From a checkpoint of a small mixture-of-experts model trained on Wikipedia.
Size: width 96, vocabulary 2048, 2.19M parameters.
Training: a variant of SOAP for the experts, 593M tokens, 8870 steps.
Below are experts of layer 3 (counted from 0) of a mixture-of-experts language model. Rows are named router (the router's row for the expert), gate (a neuron's input weights, with its number), up (a neuron's input weights, with its number) and show model dimensions 0-95. Each number is 500 + 25 x the weight over its row's rms, rounded and kept within 0 to 999. Numbers have three digits each.
Before each expert's rows: "gets" lists some tokens that make up at least twice as much of what it gets as of all text. This comes from a sample of Wikipedia text that the model never trained on. Tokens count by the router's weight.

# expert 11
gets: "s", "es", "y", "th", "ers", "k"
router:499470479430505513520537502472535495484542492475435512518478497527490510482493500490487493480493466499481515509480507483524495495555518510512473531451460519448479480512506537469537453483510473463517511547514470496520488531512486481508498490502541475473528506473487508503554522481496487505
gate4:481450495497493507466532551519523527488518524484495505503502498489492494478518502446516526540492513510511506500485488477497483502487513529482504500449504523485449485490475533503461504508506468469484553531502492479451439469473484529451506524530469508506489497494485519540530471440473522472
up4:508509459527467525478496510492477494529474470514534492495493457530479520491478502514498471485529500447515560509489507490506494488467487500515489500566484503495507538512539491486513501512528495478470470486481490517451505522502545486492443514493508583541496496531531553483521500500507494491

# expert 1
gets: ",", ")", ".", " |", "\"", "),"
router:497427497520522505528457522499526524525499485491519449453490508516516498480436512478500478495492562529485493520522489510518528484510515500541473509501527513475492520516516512518541516477506499492523520495507554502527475495504497492495516475513493530574503532517543530530494488544496528522
gate0:502431482504494499540518533497487547489463500511520543526525504532535527507462507498486483492523504475523497483555447501471501492510531475455514524499473517525477499501474497525459503492513490509528513513486514500532511527500560497531502499476513524508515507592520486509509469505493479495
up0:507524527491469494501472487501505485499509512497513466516481587504488511492566495507566506565472508511506500501512449505511479488509502542559461524508498516510509507510480526479489505527509510505492473483498498512483506513475479503528496510537495520505467501497549554522513506523558462497

# expert 2
gets: " (", " was", " is", " re", " be", " were"
router:453507491534486510503482498517530466483526529539511481458481484529532490500481475481471554493481512517493459494483539484491510505472498526530519500527529520485515475504518511500498465454494504459520527492510531488478493523539502494482474504542494526559471465531472493487515479534549540453
gate0:510496494482490494501494518502490502537512532520457509510502530529503486488402523538485482528536497495489497486512524482498531531546503480478520512493503491493474471498509501532501530507521522492553493482519518477458510482497483507475481428562509478459539512511532512541478525532496494498
up0:494487510498478506486547513502476527532483507525464538543519508487491491520500504521513549555500477506531517493440503487454479514507471497521549474523508445488513452518524536493491485467489513528482478531516478516513506491506498493484475482430486491488468494513525490556482498507509540471

# expert 9
gets: " the", " a", " The", " his", " an", " S"
router:511538464493486476479439541494514479508492485507512512548499465499493497511530530516507509461438493508496530503520490557467436500505513450507495477474466507538532492504511487467487526499509492518504534504494454496475518511468502520497497501529474492498539490494464508541509482510510531441
gate6:519449499450495454468478552504502484496502471455518501487513515534562470542501498521542547459558522501508503486485497506540485492522481492505534486506490528556525514532469478489483483523537481519493514495548472505472479514467505516483491504507528483472496494514508506502468467497486509492
up6:529523559513522522524464469504498526487538497515535514514498478480481522503519462530490552509473461504505476533498508478465533473472531540503463502510484500517497477517491526503444427495506486454515520473504501502475514497509497539514521483459490525495545488529488492524522496467506482464

# expert 15
gets: " ", "|", " in", "==", " \"", "-"
router:466512463479490489521467473505562502491545508510511508434492553514503532486487528508465540512535545557511518500511512568487523499517488523529520477527504480495491503505527454464502529498513510477481482513463517482469495492503471504479493486517508543518520465521524502468508475501508522515
gate6:451470494492523472468498533515505516536472515457535549519475522500465502508496495512510514519453489504521510545522521542508484481480511532470516454528540466498557490494465508505508505545459475519481503530513495476484449516528496533511482484492502476489491508498510474483568502506493525500
up6:503527494548527487531523525472472499504490510503481516489479508491539505469508487492504460504550501519485525507525503511464534472478470463482506501509521511480494523456520506479508485478547462496502532484539486494582519511482482483530464450499526522505561509504481541549498512480481515515

# expert 7
gets: "e", "re", "n", "er", "f", "le"
router:471503505493477490498534481513478509514499498491425517480518487489449523536495456503495526505530467459479473514490500512506526517458466470479480506522470495502524526520472496546549472545478491541501485507500515518515542504494516491527509528463500512458512510469477516500488527428490469486
gate6:508548496512501528502493491505499509495472506485533564485474541483513507518494467479531489544482506472503490538453467477538521464505492509497501548516503527517516494543492494492495468505504443497512532508505470494494536442478515489475487486523535541527512477501481504509496498513417471489
up6:525496507465503495492482463513509435563509505469514500522533494498486505486497524496531463500494523458522514478513472515536483472490493476517525457498480461530507501504492538518474486539519489457483506472472490511461484524472512503503488524478479575518464502461494445507473527507494502539

# expert 0
gets: "\n", ".", "°", "u", "ur", ")"
router:493475521495494479506468507498467467493470469499517474473525467474536480511490508496512485485499567456460530480511464486502492483488495536502513465508513465467456494487499472518453484440483520474528540492527453512516485516515470496519499509527537456511497482538528460511528522531506486477
gate10:470465550479503518479483541540485487520474497474500489503493453518495487519522486505480459482498477494502525498549454492470516532485491491565505493443499498522489492534493484563446461527462483512518480542503496493483492492515469489526504511464529513497509540489502514497495505502475459469
up10:517487527526475488539530499475503516524498540516505501498495489479473534460459472514521488509456529495514523494471484498485470499521446495426539492439495495505512462499455509496515515474503513530501518498492521508456521456457506474497488524472487506469451477521523479530479467493529497507

# expert 6
gets: " 19", "al", "li", " 1", "'", " 0"
router:496492459499496502480503474472462497565446471508520523471467505484509505521501584525527507506530497535489491495488483520458458524531502476478484517488446505515498507514488536471528548518510497533491474506502484498529470470501493498445514479514491472518495499496475529514449496503498491474
gate10:512454517518466502490475513500496516481499498524490586480520482502532509543472523506528497530528545507527489532540458476496488502489489525501485531503478538484512577551513483534505503497503497456482456469529497504521504532513512511469484515457492480490465508530499491503474499495494532500
up10:471485523490503520530527492550494543499463459514516503511491513512475502465511486511511516513496537491468484540519486580492535482536551460524535451474545487476494466478498464490548524526490496484540483488516455517489505496522557484484490526519491497513482503507488506499491495474501504507

# expert 4
gets: " of", "ed", " to", " in", " and", " for"
router:449497532512518494431470465497555479482511516477526487466490489537454525499517502511497486480484545509551537491519520499530540504535511492475511484465504486476508513520524538515516528486491546486482504533476555500507513478480483515470514511489496512528480492531503522505469495526492519559
gate10:487524490534467484460499542470465518505501551506477508506479467462529503507475548483531473525498505475533527509522459461469472528519469524485523523493499518481531472498512493508529463487479521551503491528492478508490549515498504481538526513477462541481484520538513536470463518518495500493
up10:525465511487520518527495488478498518520487474502526519505470486494510508442495518534475552500516484493517479543478513535515492542503466464534506504523489497536510565544481522466515503518490505527476544520480482442535485529513491508481470490504517498480557518521506544515472519483530523519

# expert 3
gets: "ly", " that", "ill", " which", "ell", "en"
router:526459476518533503525481522496461529499479465482525482522480508524469500488495451501466427480500491541514482494513478478510491531463518505509550515498503462535528514511508531504476485481499481468524482472492470526532483501502551445457516482484519551506535494503503481481490521509532521518
gate0:502522487475510494553476515499476506518502473485560507523501464503505513537460501452500502475507463525509524511512476446480509516517469503526496458482468493483512480491477489520482455528492500503546456540474518477524468500522499474473476492447520513473464511545508518503539509485475524462
up0:454479539485497472484507505461498498497494495466497529526482472553504566563477455521529500513503487496517481513530514516531534496524466509497500488497489486497510527513466540526497516496521489495473525508519493480519544497504424500492512498497510479494537472526501492493526468479552534544

# expert 14
gets: "-", "n", "o", "t", "a", "y"
router:494504539512492522500494520501553498484549536494508532516501479476502485460486545506541524476540494467489525490496456468496488447468480499520538493509551521498491481503517500477543485481494508498435465484473545499508488478509483428525503485485503480469498524488514501479486501464502471519
gate6:489493539500483498534480512531504495470501511547520549489519505452503488554517514495482485500443515491514522527510489523520469467468481527490523450515506544535487514507519518517498541496469474506510519505492493535449523498526533499467517430474514504476495501502530442502488523505466497507
up6:476533483518526524476527523522497534519525510470445497526509520508480495476487502510506567513533518514514493469537519499496563517473504475513501474475523450506506512460514507472470484497487499510482452509509491497531506520458447481525498465473519499540513505496513496450537534474471512471

# expert 5
gets: " |", ":", "-", ";", " and", " P"
router:498483530505511498504457513513488482471530475489535513484553506508500495509542457499489499487452542530548462521505520476530525503568524436516491493493545483481526502472497480517436498520491445476502498503480546499532475477504484488507509482512498517498497477492524490480523522492541491496
gate4:480465531433491508504488515500485502573461494505487490502514478460544531519508487498507533484519498544545501488520496499454484527559524501513499487500485511507498486535482515509509462457508514523481473507489483488511478464498499533492534516484475495476448511510518470467492539473533491451
up4:489486506531502511489509459531517479506509503491524482480518549517538464520511471467498472466504469457523532479538473510508506470503494466532478513492489461507480473466458486513510529470474483515493502503517543493474506532520492474469475554511469483487498482510517550526515538557510524450

# expert 12
gets: "il", "in", "it", "or", "ri", "op"
router:499498536490493475522561521481481520484476557478548492509516507469490492506510518488517512540506522517487502494477481522550486535476502562492488492516488512507508491493465532546492511541542516498521498508502476497505500519489525550495482504499442473456463484503476519484440491459477466503
gate0:524506453495493545484535438539536488457486501547471520486471471546476488492501501471489470493504486494514531483508507529494537483524506528534446494515494493478484499516515503482446491498503484506509509516441500490502473479510490490534464514495461439483451500518486478537499475483516508490
up0:521489511477441467511486516526506530511529494513524519515472441510487502519495510514523528473491509485480453491475471504478495494514521483498510495531498483473529450506471437505500489510515516480509508510503473508475547506481423512492508540468474521509510493504541504440535462475458506498

# expert 8
gets: "d", "g", "c", "b", "p", "ce"
router:539503479505522519524485487506507523479519448532505512517481521477538502496488464485504482542486458451524503486499492470497532503513494539449456529492567483502474526501490505490507524516506513519496528483515487494478496453474514516529491494465495482502520487508487447508524498496424504563
gate0:497514509497500534499548508509488439505529483537500468541489473504514465472473518471494492514481492495478517570494490500506531507540494523515511505480462534463478490491540506510509491498506533453542508510489520513535478478473502489569488510468559513460475491522516475490526514510482531492
up0:501451482521503517471466501479541508483505474503505490502466452496474543493534488490470489476460532517481505459480517500530544487461490498506474527491500535487496496504506520468503516445516488508524468496551507498520565529509488519464484504478475473471555543487506460492529537506499513513